python train.py --n_layer=8 --d_model=96 --n_experts=64 --experts_per_token=4 --d_expert=64 --d_shared_expert=0 --activation="relu" --moe_layers=[0, 1, 2, 3, 4, 5, 6, 7] --router_score="softmax" --normalize_top_k=false --routed_scale=3.3 --balance_loss=0.00024 --balance_bias=true --init_std_router=0.00982 --lr_router=0.000597 --vocab_size=8192 --norm="rmsnorm" --norm_eps=1e-06 --tie_embeddings=false --optimizer="adamw" --lr=0.00319 --beta1=0.9 --beta2=0.95 --batch_tokens=[16384, 32768, 65536] --seq_len=512 --train_tokens=241200000 --steps=6398 --dataset="wikipedia_en"
Below are experts of layer 5 (counted from 0) of a mixture-of-experts language model. Rows are named router (the router's row for the expert), up (a neuron's input weights, with its number) and show model dimensions 0-95. Each number is 500 + 40 x the weight over its row's rms, rounded and kept within 0 to 999. Numbers have three digits each.
Before each expert's rows: "comes after" lists some tokens at least twice as common just before its tokens as in all text. This comes from a sample of Wikipedia text that the model never trained on. Tokens count by the router's weight.

# expert 6
comes after: "-", " |", " (", "|", ";", " a"
router:525551472444479484493551562463519607459478482426439536492571462550465507505461477516491534544501412515490507576481470505496506468548411536514514498439515561484497422568504549517443505439486519493491457515502584569503485517506487431549513510542547491538469469467542530501514537433500467510
up0:441538512488583450465492542519550521447455552467483484413539496515534499491500456464537499501526449515432523514458503525502558528459476580493509533510472501473584500482473508506457567482496525530404486486488520521541546568501521473466526461464515474579524573468593492478480486574571513574
up1:510509488512560515412503500397502536473423519514453466508466554542505485461494519509453512538521486514498435484521515464536619553397505518498453499506460528519493459430515539511520457519484458472436476451515483528567586484512516555462527493501526545504534492393532532551490462457523462495
up2:492468559533526460522476504487507467522452481527467486497520539516558503492458531539505475524523493501531524495550473496455436543467436506517538592540453585475505530480484552552456533479569470440523490455500440557559467508531433493441464443462492432406425487446512541558543475483485582481
up3:482556469543506511504552477546514539534538491533488503468458590582434444488480464464486500553573478554514523455558517469477410480490449462479514475487474457457478595460493469510510512456504506456525444464564481471469490483527564430504488543439519460454510563500456486496507475540525604452
up4:567504501449568492503470498440494476473504467491433458504516422508467534443455494521459494522542431464513487502493437511406517463516470488472485519559532537522521527537473531486490580473536422557497472468581545531455478504449457576434491553522475479450489514475544552595483499419515473506
up5:535449504510576465505495392455497473480485459508509418559474499483442483538471471533550549535471450423503527478466523482517446537518492534497539443482434510495593571548529509553525499523538565531491518521490548388527464506464506512556464554471473491507465486435445523479483497513513543563
up6:482521490495517520539502436515556516482455455454442475437433475535522484420528497490517529542537522546550587509574494552522488471428528498455476507531515491479500532545408487545478537519523559473467523512605458482505481513514467468585473421548533510491452597459480535548529520489537476496
up7:606461513496459504532488527526448527456505496501498539402446476540514469451456495495497534518492524573474515521493588544496459470463461551494396526487550476490500529477461497489480501491583499418505531495522470451461505519434432481515444475571394519480568481514462509512467495452500443479
up8:462534469559498459475546498539526444528488498524546491478504443504456437580508518548482462464517459485444515568513433537506466466508469578492470512463506520392506497418565509477417424567586493515500498435592506432523443490464489511469462518472466487495492533520479512507513488455516527534
up9:548529528542469432501473418481502539474560483462491524528532541556510474475474472447489511547450477514576565509524440495560455460460548613421466501459492434448472510528436523492502452502472519461501499491471483458486454485457501460468506423547546564486442532517528537479512467514562436463
up10:468553506422520457435454499443483516565533566506459507480498512538515470502474436493487539553482474560467517488520415527485475483553429546521460516522521472544511427423420582490455528539561465536549508532564522485493513520508539505476453487515519554550409534461505480548480473479504574479
up11:469536559569616487430483509482496520457459548498519488438537500447564496503554422513525511525541490524490552470505548523467565509521476539487431470487439470478525482500572546493480503482503496516422477501591424533546408535479502577489494504482525480474526576500515487518430477478539500508
up12:545535514455541564544449444396493439534506524493448463420553499497411455511465519528478462553468440569491500517440504569458517532574484481510479516516520514506469553557536484523523485524548526449546507512581498501520553532473455536529456528500470499539556537463585461499470482542518463514
up13:505484505464487511538508432480444443440411450467526499465504487466452482528467444545515528499472473450561485491555570457521475585517421446509424488444474490483496495565590482500515535525445475543485514470540403468455484552505488482500502449492532492400547465535526525489512525540548510520
up14:508516518497537528485500479504482539438487489505420502459511440459450482461525473467498523486537488556563473464433517485544491502447482492478500529473431463356568463515494523482544494467537430516467511436571442514526418456479496501497511445418543536530558556574491510528446487475516542506
up15:513580562504459447536483543457496538430527535490505534459437503521483482476432460461451458481506480481527594536459467537538478526523523538457413562486591511420492476519498533481528580487557496468521466459493493466407472455445446528533495473561476448491509507531498538448467531507493457500
up16:512456506442479520448527473477501455451505513473494532460468522538519485546467526590492430585496441501490489500530473490521558493559477491469485494484478497468551411549495441520523504465486469462492473478508572476521467440498561481511452448519565482492506570414546537635444480458524505448
up17:504523528562534510475548520449537497478428528490441473541514492419440518430530488462450550517487520496537471531488505408488433564497506527489497562479494545510558475554499507489449509575490460463470579443544477514510501521512595464491538530530489418480454556428492422518470484455517525540
up18:539446499501436503483532522531569497519437537529478447475485468490482449560532483567485471517493466494512502524525550424486529430471528499489512523542511533537481371423504479553541563559486473493413491457438548512499501534529494471530495563448520477460446554488518513610476485443524495511
up19:453537556510600451508537509551521511513563545491509536467469471509555528466511516477443482536485424501434566522564520512516556484462479475488451421540454495575529491585472505542522495508504554471473515511586490470508464546557512531484523515478595479450421450562541511521489466466491501529
up20:436358501554480459483493492522530559484487483455526466554541525528469519498496490468480482446502421506431512507472590530448453505439510455479530498558605533559448531511475487513475498482568604449574462504483550522492513504459486501516486517479464484514488512490513496540537491442541508451
up21:450492502500483534513501495443529487479506468541430444468490442531544493449549503465474495572504480457499467514477538459463472538563467564442509589509484533511542541479505525600481478528480514477452482510541564472579483516532528467553470514466550588463470513460526427515530452474448568591
up22:446561504437509441444465489470482526457493556525527453380500541462505533508525530526445515515556511525437507516522525536472518531473500505477436537513480487534511514467477592524461532496505443542438487483532474472483546584561575492572427546460467547533527508431490468564530477509551480523
up23:460463523460600479548503520553409526541575533551556511450470489534502509504488434446462471481573477460488559531468462519471462502462507500482501489449522540465447595456513573533495532431529493512498489464439525470496537516552423503542513457505476460531465493563504490430523494544528434520
up24:497531505507521520546519451464508595469514441552566509429579530511481497521446414510485431445523483448487572495539447465435558501495476504465508464501505506488553546495460516529498541503415440493451513486450476520472506538515431592506485424481424495539463476488535493499467474571515533519
up25:504501500514471491542518519406506485393538496469445541507452495580462457540534466541539466500496437426428516539540523513524525459515532597518467486434488527468513422545543528589511526475528491432532526471508437509480501501488452471540421428500521476476462489443452491492446481505522516506
up26:499453489460470510465513400533461509518447539439479529474488517473462447490433465438489493498526481518502520527511445462501464470482471528477539532469549576499515515433504509527505546528509559511493501555625490476449446537494563523497435438500463614449451464426474512482469473553529500536
up27:479558489593525540435538470441535518499505488539485459531462484551498432497544502483476532508589453542499535404550453575487472478458468551483504510450404536462517556518488534474491560479518522501470508471586536500446510492478515478586444527542542535502494525519506555466528475503571550498
up28:466485530477509567500460466510549552507508494491473548424511499522511505474445532438476503572510486556596447560529475413439534507528475446489496539481495465568562522489560509518475479532494552526584524450459506517504402580463489548466475510498487497488468536417496497495525481412533511540
up29:525539516537494502451474521509469451500478460600468411414470531517443522492513402507518552466507457435509479526529505485523477514545526497478496510468493498418487477471450483568448461459475557497453552462515479491552470493483468519465509469554485537418588578513505445509536463414485536513
up30:563525546536503469527499550489524532510523556422452471535511468577493527534480535528409514482562482433509479447455468500535399467524464472470495504513440496425507454550505509511429553436505542522546499520571543502467418471482522560495480570482461547515525532465470446481528507462539449511
up31:458552555490517448437515502515537505491470558456436489492515514543505487431468506466495503558480409509566577478406518489451397484543503468507508556503494482503592531542550511525495484580470554453484530464440498527536493426510514508531496453499454503490549461490580449452483470458512483502
up32:509491525438558563486474478461490507487543492485513516496539454541477565488544478477478536522524488429534488556532562486497498487512534507508478564555517530661557537488456512582590556509530497526461458436502523465449516421502502545412520505552485516550438488474505499521495462476488475508
up33:509463488479518446482506430548520555416584549476497483391519491488540521476568462543506538538511438477514524502486498483507511503478483512435441556464564496462481426537410522486481408476525466468541524518533526530502539493472464489517484550572506492460481576510454506562494480463541418496
up34:533550518510509577471536515524490494456488476454485514483551524501457485487531460510433504579490474536460483550627525457512448531548407541511547433461558525449510449418541455480541496476487560465488541512549462453545546473484522502538495490541465495550479512554477517511512496548571533427
up35:520555528464594525504487521546500516381516582506478553456535441498545489518581448452498481477552495472392516540506480490440564474525491525518501480506506439439507419492502535558541548438507445488504492488529469517496514486448528497532482509460437484531454536538553472559459505535546476489
up36:508567465469582561535459531517436578467464529566517461552492531498453496494497451488477524453463494516549487547504453580443469491501464573493446493518420479479534455435460532457462533509501464474513520453491488497528546501484484566438469457540492451519443513457420418560442492507505499495
up37:511502499454521540511489506479602491511495482591450512489520505562460457470398528443498436522523493510531572483482534500549508493483466552478474537569525567566462501516457508515539451478565421513535510466455468498474360529518502492525475489498562447563497489526476501483506456532499439476
up38:528471542489438372544433507552501546482544460488513518472529496527510536468548439469508518492532482513473566549501483439586475530513382511459541559490551528499559499552499512479473466454521472425462512519502514498506494635517484503430493543458516509449474472522496530505500480503500459513
up39:582480534479490508488508517530513534524476540528476542505546489506452503536505464440498529502568514506487483518567525465529462541502378444454517603509447474508493462443479431539606524523509489457524550486532496471461512529534531524544440481471520444493458514436464502512558468437476450592
up40:440556496493475481466530478480500531445488571498426554454508572464481437581454487420497545516485438508530519527495493525472537441515518519479489509458494429501502410440550437487528480486472572462477524512422540498482496609480454500513477522526463466531465518513525464575457467517482437478
up41:507416512546465512530545481492573540496493516518524477469531571586499440545485480472444522561499510475494470501533497586548386513463498514493459494551523512486465535498453461497396484558505554526450439494544547537513466506486528515472527509432554452557545579438517513473510477499513474456
up42:501544491493500575467466494500396535433471488532456447438375493495514488508505450518491486506505449460577497501539455510492490466530421531497512565463441458506490511457458504538495471501483509474504509471470451497394479546562530506523506535491527524566579531485484545561478501475559563560
up43:466504525473490540585506472489527538522519492492505482447471489463493542513445459479474556550523487518532476518478481443526482499414537558521449529454540497530504446446472581462503518530494544447496561462541490469524429605458524529465493436508437490475447576482585520593485511480536512434
up44:502467483509467550562484504466525524520499522522463461481546572515510500488418452518477480556479474466518520509596439517511495544493490460502493491534378583517458604541506545445481471555530404439505512507525488506451487563492481492512467444545524523496568552510507459578511482481495539453

# expert 23
comes after: " the", " a", " and", " an", " was", " is"
router:526489475500544576499540530449518540443551474530487570554525475473506505466453478430491472499509510483468468561535469438482525437428434527540509435532540473462489517516536541462488447528443508479475572567523507475539556553527434494472539405574579507516493488538482456465509438537494474531
up0:532549540558531491541484476567512527525515496443476487500489533528483429500550476481470439547465513512467501497530468427436473510449388520521495458532485436462504504417469501520521534480483436560535544480491529486511424561547449505453469483476418560477386516503532455441530512507466482508
up1:568565491447514558504509528501493537477471500481509498525522472457436456399419501493482528518497479516493475530560517507481460558448470514464509460552571477522534483458471491552532533499596525483483469481626551536492522486492495482527501416525546450485466464529513534441542414488508563553
up2:535459530471499442529522490482448593484468489484439445487494521548467440527483465525472431595453426466490531492519513526603547572488413530479508519460494493450470445545441520509483544469455477465490446512530473537489529516508498540497512595438436485556460496545496456529519494491500451520
up3:520468511432510545538472533471543517437485504570511496523490437462536455593463382502479459515504475496458520440465527454572538538455471464487479517546459506521465534518465529561457469484408468490444545508520491466512418507487444515511499456533546486555434543517573469501507462518521553457
up4:547411597573488538514454478535502459469506492452535464505521599468543462490478528493470549462510470504517453476509500451473530471536475490494487396498575450569449506494542443519549491438466465490507514468518511605498523543507482459478515489502506492427496554496476528484509479491546453601
up5:571529518523492520519513557508534529505513532522526505521488482485473452459519486580490484526502484527437547522467468445503512527469522493461535537574511514547584407542558460571521566492589489428493483479534506416510540540471470472473512436583536430423431499473489460466516460478507471466
up6:478528547457453479442504467476498468483523532455492573479513495455443503507429467499485579537474514522521493532536482535496449495479486484497516567424487508484488477513539512536434458506468472501464551460509485504463454614531575543463488514456597568440447555517470483461540499485516620473
up7:482566488573406531527484447479541467469499591533466492519518509497497507529487497432495520523504514451461441526530450491541480464482368457439565567541482565482584485502525471515560542475496464492524529504533509564492501452514441460541471508505556523506425459432539464501508465511502518484
up8:424563487493522570452513480447502497547435542495479457484471511519466525524524559499501582513462496485508529456572494592553571484533486442490479563476463490555513543472493499551467510526525527540476503463452499554503518545436446563507506502515470460468551552493563469484527451494532621450
up9:475495507511513565481459496461532533445557503454476543538590420506452465496553484512497486476450513512453515396504520438529492493473424449527512483521570499447519528433574449527423456453461444487514547490531467437510517498465490533498539537475503468473423547424469512488453496505511435531
up10:487465535496520492508484512558522476446460538474500480466473533548499472492506464539423505591533414572503541473537571442518500560479467560452509502498444495431505526484591465571492538509553498514464517443561496520473477537471488550521456502467431450518501523447602475515500531470523576532
up11:522513531532561562556523494477526522474484472489465468522450526514500523528483494542482460517463468523477542428541498531533463561461487530456476449516540478496554536508409513513421499584445475500489548507518440471424493478516438510519525485537501541491412476404505460530537475359507513533
up12:537476548557487488465463472506540484500478483546487530468574444466553452502534490437440454592522464504522491492530485502394475557464471504549481475503534425479478490563568433530554464512447469521503499485488494501511531457418536467473572469480527522494442515454491548447423416495532488516
up13:530465515465552557478510551431524484495504497514544472479503621515538434525548527494495567532542501509443484379558557417508473510480390547508488486585464514469501488495509512480540481565523525463527508512546507473516480485521555567520436532519462505528555501505528441454507491454513471503
up14:497438528451510521484522517484481510510532496432527515518509434495513449456399435464498486536514504513508502488503543524497531516498377531490484484519510510445439442448521551543510468566487521561449397521524552492523457567498441484509512435539410512466521482502490432471534454549545497430
up15:514479534479488532434519406453505524453543574574533540562521423501476468574431440422495519509542483539446471553518503521504523495518533526507438509556545476423479499465509489505507430542424522511466466515508526516519497562478482590475496476451508466500500488516538431528475435526508551550
up16:490436523492520362485435482499486441524501462520517514475529485550457487453493445445466463533523487457614560506487550466505520486468498481540514479479529554481577482503526527509364543487496585507523576494508530449490517598486486492487495460510522519500484546467510563486497515518499498469
up17:483407531516459517456545474462540534517457495489483518536461530468552517607461508536504498539511512593523524541577523447564497511508524500449500500527528503514518513464455495481452461519501451492486507540504504534376505531545461472466441516503478519584591507493487456533464431436523574467
up18:517536531507416571490483442523454532537528520507503470558537452460538486483471466524481508585491461576485494575526514542510539505526433491469525558545500489541560528532513542448471491514562532386509488507511538491436535474499549575539484501497485542453561509531487404489547485520513475582
up19:550508530519556520447529534474529518403484602480507485505483555544497503510425509522477520572501452518475464501550487508469524427483528434485531534539521414482523507492542450468464478565464550485492508500480493481473590568480530587478515433549481461490508496455501439453449461411523515498
up20:516495512528520451546437479443518507455498511534463505483542573521414495462421442445447520538509493530499568508500473490485514463446502501556501526374453452498544500514560457533501486550467494560544559501454525493487527590435467495485505509505511487474465542427501543507435480519535411521
up21:535525543458480511418501489465465484518558471554486544471524570480531507497432436509516486541488502513483471584499581500536539429470492502446485527529476509416474466371464458537516450487542473491489516521432521507582493489502465492547509493554446510550449557552465464524518502523561544552
up22:515524532536513543563476535525580498428528471550458483459541504514504515484523453429478483580475471457459549480527471493440424462504477557421495525487579528499550502515477500471486546427480476546440566456464426528501482546416504461497451472543472516516457560495575526482543487548527484498
up23:513469541495453546478473583498565501498498453476540463461557526501564509598529500450458516488570482455504477448498463499541477526497468406446492511608500489548490531456481490456553457492453500475465527488553497463511521477489483466486506561562570400512447500465577481488508434506541488487
up24:492465509503533470461485481452512485512503477505548451528465495527443524580533546531503560493519516489455548523477534508473500610497452558434532499472544393474488484410460449533455470482513569590463477485515509530593528474548499557448498493478527457438534481491549535445549483519525475547
up25:537530496481582491456517477475509491506497506527502528514487476496440472520443462480475456452525457518509500560435552546499536495490424523475444454539543468410576446507495524441508551567536611534484508492567540518472426492523509529539510496504428479518547479475485399480440481473467436516
up26:417506577511508491462535405532536530492461465527534553500499499470479518559494521478518533448562427512514563549511504445572485472525489462431521497542543494558527476531502537543549551472470594486481514475488526465554419523500474566536472509503523487475485452526540434515387472520538492511
up27:572537484537478568509467519534485507463516507446499454577518503529497493474568488599519477491442500545553541592543483552526525510522447513489497448523405546440514533584456484476444474476456445421482502490476454490469534550501499513505480538489571472450557456491534452549447489516500482458
up28:522417561554490455535428458516524479543490523448534530487506521512541491514490420530541484476514467536429575484476492514501487507487503506493495509536514541505497496566508473487440487494529536494417513506482459434511519584533415468536490463525566517416385524522491566523513513489540608514
up29:453515515434473482462504482428515510455511468503494523536485462583475534570572424534512451455554463471554480558576565499544589498486476509500484459440518547526523449522541524480467485487501571456547490482513507525532512538521526493492503451527464501532549549504532508525348508490507506555
up30:546520490458553465487457488472532516489501488525517500444516589555507514455478505508440492511553438465474511527491518475468491482496516587545422586486459466486566506489494540578543553469518427474532400504471532560466522530516523391498501546547484534466557552495487500565496512445486557484
up31:539527496515433518452501398525454460523420510413510475471539506466551432484495550516458456547464538492545496501543535509460438530504465499496496574558457495501528467561523438527543549506481451441587487540459488486492436494529571542493508524533431506531465544439489516482448511490501432472
up32:527441517472484484561482488551565560482519499477521520416378421524461494463533466502473544478503452455466530573540455485518540527546508488497466565501529587473469512467458542500460529469557502515567538489557491464560505515465460482443536450534531399522507506490484532534481480515511466563
up33:562520477493447511425523511512464542486499506536521473535492534483434443528548483512475494560608495468561475515480543471510545497539418560509534557482434526546519543495546520472580483515482487468508538484555544524492469489516510521483467446596511579527511497486490415464473428490540581548
up34:533514502413497533503533466416473499377552516496512492500481452506460513442446507507485472513513477462524462551485525531523530539461486480542442580440512526468521564506494520494503477555493408467541445462498547534480509450497487563481508568491486531546553561504455454481487466494499521628
up35:483442508458475573409505486503485525484513449480484522471430481509471501576473485526511470555492542453490514520571546412424512575491401490522509418523532480466411558472512462535455497528448463503526513464459522456532452453530511502470505497465537420488454487492484448537470432514508511535
up36:472533489556466549560508497506574491420516461486501502480502487569539540491502459474468404505517467466508525535563476509455531459491478510398533429484484504512545500429553511556452552511489527499511445483540486484514538505499399466510427491548514477501566546409544445502553454479504449528
up37:459490485538465475402512483570503580455547486469423505507484461488453520490475475446521467535576483499593504508507527486554552549511427516451526536508549487582461496524512556445491488493538507516459534497577471469497541530469433496486443446556511493513437497493519477590483433461509454522
up38:510430479520530482537525512508503581507464483530522489526499588627536503498473476499492440517466487582532529498517540430588545466496451500505462530447531550440536451532501500518507505571462548523467463491511512490465533526543549500562502543499495567524512571435523501488481488575584534464
up39:458498574590444508535482482506519445498486487480431517494521449480517536586435485509517511510511520571518518497548481451487391436437427488451533484454463488497507464565506548535524517490484528510486535499514465551498516506480422527456506451469450490523459539502597504443457479425532516434
up40:491467524515457468527462478512559449475499490443496502419465542483484502513469444458444494480639519458458493518548540487470582475521484539489537475506524468492520569438487509496470552488464469497560486505524400496479483511475432418495468437452493504486584470476573538529574474513496466474
up41:493471521431561476482507502415512515487496598546490489494462481562539491424518526521468513587476495496498460512496528553471484459543466480527511519501509457476526559517447551532434559557479540498524605499511459520486562473498408511414493474509507542573530554487511418484444502552503490523
up42:465530485517483551538496411507511512419508505505484440501448479518476516503485466494414493521478447479585533486547469546480499451441462484450510493471532450516500421506413555481567555506459457555570504495442551490517517606525518487524467487548459444545508465394470484501492506491534480510
up43:550504530540491455433513550493526470485498477522513518529509499515556508524432523482457479470593483424515499515536461412496486532487486498491415509495572477523485493414520543486469477504502537544538541481541412463570481531490445489468365498484540569584501496489537561519519457539522492505
up44:512504489547519519600466533525514489494494450511436515509491534482518488481500441538467512470484498529527553557487529513463423498472470475554470505580537450418530523473563515473463439463498470509450539491529593490447482485491532487517576517501484491502423547608550578516457520532531477591

# expert 29
comes after: " |", "|", "-", " a", ";", "==="
router:562520510397478551501536522453490595417484528458396528507513498520534506525497520508502494509521428488495473504484495548504516468567428442521472471509481538489482430541468525460417487431527459450486527505599543558534463548543422451523503506541530509531490502500485506515531535441488461481
up0:521483502497454476498504468515531441448431528526499478517467426479499477488417559519495481494489546532481469523515527494464481548441514466565446485538473557417640463559499514555594440548506507484488548522537556489537497566469480520486517492446536493490448527530495490538434433503539523459
up1:432519510478532493434479520453536511496532560453468508458529526503487467522468493522482483464555383459460503460570548506470561446487447529480479509483487514516496482543501461542480516455475473541565453477514512465399547523479445488515478501521592429449514571410579508559475489483511457502
up2:506535462539529554461551482493535552460462442567443547500552485532508461457416489520449502548508470479458501489564474512407464522489451515477506532503484521482479531404524507484427469501512454522457555485566487500452542505436446588448494414534488493516436494463527473588517472485506516504
up3:575417533510473454574559505523510499515501516530466495450465467501518480527474522491486497592579468551537497476556472478423509552523457570478465440545463456511477517465493535548472480476446464493507477472567521474554548471458439502528462498483453462475468543513515450416510452442516500600
up4:564456488442531484523510522547532468462423531466548487476533449541518489437508437455444539549502460453547496517461549560512470508473475491511479613512494486511572513493493521514524623496572556459552501490537455483503552462538526492467525540495559498479552516566462474557528493504492509578
up5:488525524410480480379476490488485507473508588513497459497502483508518525455583560457483477614512447459502467443478535546460528552534537503462525513504540511486529519494457509514461529469474499512528539476504507476550422524452526538524468534458491559444567470405547471513408507479520497520
up6:530479548494533530543546472424506465534475501506438531497523529500479453457509509417476459503495472457461518463484573403569385499519502514478486529486512504516546486501476551522467517512466497514565622514585476425465472444505487474466504465444549532565526506471497477509499525465548531434
up7:535558552483548496526505491504475487546475468478460479414472545469534529634452490473464434558538452527437490540485585400499534494458488549506486474541503483516487523448525483469474502457541558493420545512479485516496449518547504511537530520520504578587495532554496484474487449462518457510
up8:498517543424542461464510438507472494508592491517465530515401436535468526551547542486458455526473492512526543441497525540525477494492410438518469498492531498419528557483536486462453493508475504493438551455512504556481470471539527586506486507499482518500588464589514441531450498547545454525
up9:509524496439532532520542512476496521487582544563534496557481554471461523519548514505497584495508467539450541541513550425508480501496439509518386465538527521533518477499495563482441478527506434504525585505613505537561480519491478566448489427467519474536555566471511456494478508508541466512
up10:529573528519602475576502497531498485493501493479493500469444513499504462567517515496458457513478496505476495574620489489498529530490525508465492504582500481465496484426536469512433539558614494502504449491586544508520504458475470475478481460533541382468435517464498549530479490542507490466
up11:481472529461465468448451509510451490506486487494501505465445469514471459542479517468478412550479448508496482608483535513448482571512471432524444480478585486549537431480502540541491417454563560454465542465538563516494512520489423454528472561467506519517518458547485451522506433462532560492
up12:520512442513542499532559522589491454507534504528408488437489472500551499526534462558482492527566521508510483527491445538463454485387498538523497491466512470486522498421447554462533445549543527518474564495505545494461404460447474490492509497481419457497383554515507469491478484487500460503
up13:460590580455564446462473476429581580491521508519444425525471477497488537539524481490475492529513451500546567500463501504516558517532474464519505448454489534508535443576494451478469547436540521475497536438539485515468554524481482545547516537483480559482498562509564506533420504499529495436
up14:460504567413566449451517473478519469529446506432460521457504519514571512471467553430429487570511464443583502514508510404474538460481554457506466439533488480494461520535453544488518558508547512488576558515457472534448480573529513506503489515519470470542429449504504477484476495525533542507
up15:546431508460526551500454445446507473469508570600439490544473493432506418474454503416480494586480481511493497489461541473504455521499446464522498436528506553413535518516527489506446472556486441531495557497485490503463570502496454475534500494535549480518608516445508485559490482509509544482
up16:453451571476531477453490497484518498477483520535476467533533482501511479542525524475484491535495492557548501565489476484419459486519555451501509495495445384465511481508533519527494464566545427521549563474529480527564611619481463499456488518491566523469493539413499512524435509550496484525
up17:504510477467471533453501521494476498404555479544506542509575466496507540426495523508488478519545417485470511490519499570422478540496468482426499471564477489434451486496504488491461468497593511529469472482487516485484507591508511505500497390507498544580452534417553416528502499502528508571
up18:505484506473522554496529531490469429448533558578453385449555530495520462459564482513469458469597497478570499455500478550528469494512480539513452511558446402506517532488510484542498514497490508543498549470487516483504464595471561532447506541468497526563496472428558533517516437507487494467
up19:484504505470498545446405509500490544522492548505430462494482521517496469561479488490470440465439410510483588462489564560528516417513479464534510507495477560505512494566530516541427537491505513503403513526583530599573477526505468496455470524542529513536474490504489496522453489489562565469
up20:588481527487464481451477468486495589498439454478501509443482464453525458499501502454465526597532485501497449462552522526494549469515466502455422477547559531461474491498496477530545443483553476523552492448513565507519476460504521433536487502520522419543473575498450514508519462577519553604
up21:508553526493512466542478582442464459425509534467501463467514472530519485470467479457457528521448464374536556498533465550447481544500466490464491555482529484441549468498439550486492527453575463502542444484556447495470529519478475518502490544491526485517530463372569498505468519500509502574
up22:599516502490510556448493469507512484581598477476540512573520483490491477451401511499466447547560463533452473497479549461569433500428458494513493557502495506462498537416499409513506531495524500486512471507555532538530434513503511475558457507547415528524509480501488526462445467532517472471
up23:492516509481455457511487527458487401460474567519453493505454571506430503488443537542469471537512473554503479572497491479501465523491484487531489593423501402479504454530543533538485466560574535482461529478591532462458530528512528452592498557541492560483526526497473429514482489523517497533
up24:437487568475520545468467482520501496515523494465515447488477606557482522543545511544502510532515427547461484481508461511505533455524503478437466423499541437535487485523523550496447500463506522408456485472541460609514404549472451540520512520474490515450442592528450482448477495457502488519
up25:572421543486503505467552467499516485488452510418549473504453531580555490492484493443505505516571491457463458504533518461512470508492493501452528542560487459484478550499467545455426579566566536464474490484452516561534462480478480595473438525523546513488528545487516483460512440436478525587
up26:490499499416452414424493470428494489416546503494458610509493459523431501531556501475439482585538437498477475524483506501527536553586478503451464563452513479456503485495490497503435490498495455493477532520536485472511514502385504492480474453495551478472456511509473470560491513435537520528
up27:534524481552491567537511440501507516470412490508530492466473485489520583449470559529449478510576432466446479511473531484494565528493486443538570543496464464416505461478602513519532475482500527569491489487470468583500486581521483484552491584523472547504530466505451475479460469486523574494
up28:514574563542483478526457522447490470525478565455524481499491472438533500471483494439468384526468514475540477547529495400552474502428500453481504538511489473436619524504542438472526558537480505514505481470569529558470483526521475492554536473501409506419496469485537478498523526517498469480
up29:527497520428497516501492483528443532459516465519510416495439479491485503519547512462507513486493520465417549589472525466431505520510440501475486498532569593432563494451521533541501505501540490525526552499469509440548503544499450469508539488514537371504519535562541433413474513499502459549
up30:486498466492510452527444497498515496499509574492508492532448455509521526550575491547466492502510521462507543531505524487477480552512403491527488446434558547417542453421560526578532550450480532439534521473497476484566450549503543464502432584409486499459483519534435460462488487514509530457
up31:519495520476550450563506511460469500410538488443442549490503494553476464560503477501469471510469460534444495512495436467558562549490464502455480480460489546466584505545504513529494487501443534436490526500502530380465507503530432491611495538485474557458393463499513501467505487470514443491
up32:489421532457488594416490461592474508577529507496513484539525518521485453568472459480505520458558500563459512477558499513445526512510505531464487548485458465541490478449506577518485477557423492486417458486554503531508440486507438545489485459538573495567497460517529434487525473547532529515
up33:527404537516541567536521469447506485535477490534489499554467444477545444568465486495473423470511495464571530513563607523553419537444445524474519484501442509562441596537497503512520481474498471494549471520452556493489499516494537530566541464486543436465517479551502447525471487509509496504
up34:518439492473550512500520442523575477489535472528500553539473439563512485512475499461477438492460468523497517470567500472514469477486409532442557477529480504473590488448507553484449494526552448501523463472573475467551465469484526625454496384483528487475513462453494530499513465490496437540
up35:470452482517568537479457496533466501528515521517474437408459457474511475620498495460532475544504488534474479552486522459453488593509478477467500511551494501517454482486462534468548473528487425504499522433529593514530413551481498462548493457504498565524509452549508467492481486543519378503
up36:519540555480557526499490489479493528465495490526527473500486457480443499529470403475501501547514477532463573443505525506487433598473460542481469499549476530462518488528536569526447456500462491523444483512559461378509387496528449501491524428477493520555460508491512491535523446562533572533
up37:475553485438440484499433505463461558473473516503485505481440493487487480532487433455489546533472435462557556455464478551568494537518509564499544619434510505513528466487469507554490434463513494441520527482561469446493530477438480496554475507545499553514457463518550507462462522508576420447
up38:499520548521493517587489534537505514501508552536412508557570509521480491548467432474455498513444491484462488480450552530537528497444480457526487590493495530429574448443476553540531469468523576509539508490477528464450493454519477534487467580489611500526456605476497527498515499499527472508
up39:506546484513469446594502511420446527487514482541510499518602550434405479493499505518437478521491419474491515522565503480527474550497439515452507456509494450483551499513511411482537438507561493487477538534589547507473482534473465491513525458538479457561446530483427453483563497496512470471
up40:445510549468468502516457542463500472480510530472474529509464557462551511460520449520449540557411478473521489514472467491518412475498486495500555592534512489484529526493542552502508520512539477555452448383476425502535556518574526526499466460518556480501416567522489525485470473524501604483
up41:434501548464535530490472534510534512497479523456481493405577477548382471514529505529443479468524499477491493472476535450509457499505423492537473592442415478499534474434530493436513498506505426467497536492562551464477508436501532518447558524498475541595485495559509533538452471493511529517
up42:462533500451439515434506553531482478405508542451524487527503418582564480441511509459468509514504475563526487562496533510479575511528526542480462426520527465404505478497527521537540594467460555537501565516525463505477451510467512517475511489500459545511533535523435467502518498511537594553
up43:535451497461480479487488463536588465502535488531494501423512508499456502448440440446484502518511530470475507490620497501517556507480440544513520510531523526521465543421485598508541500595485507488485568502497491459478449513545405465497509498506466485497501510406530551536514405462502461546
up44:486527468438519519495465452487553498457528594453480466482502620478503467586496399502511525522523468468605530514470523444562538551466515496514480515464523530569499437503456437472504549485496475440420495461474550458493502531503487525563532493470474505514477500492495459542481507571535524446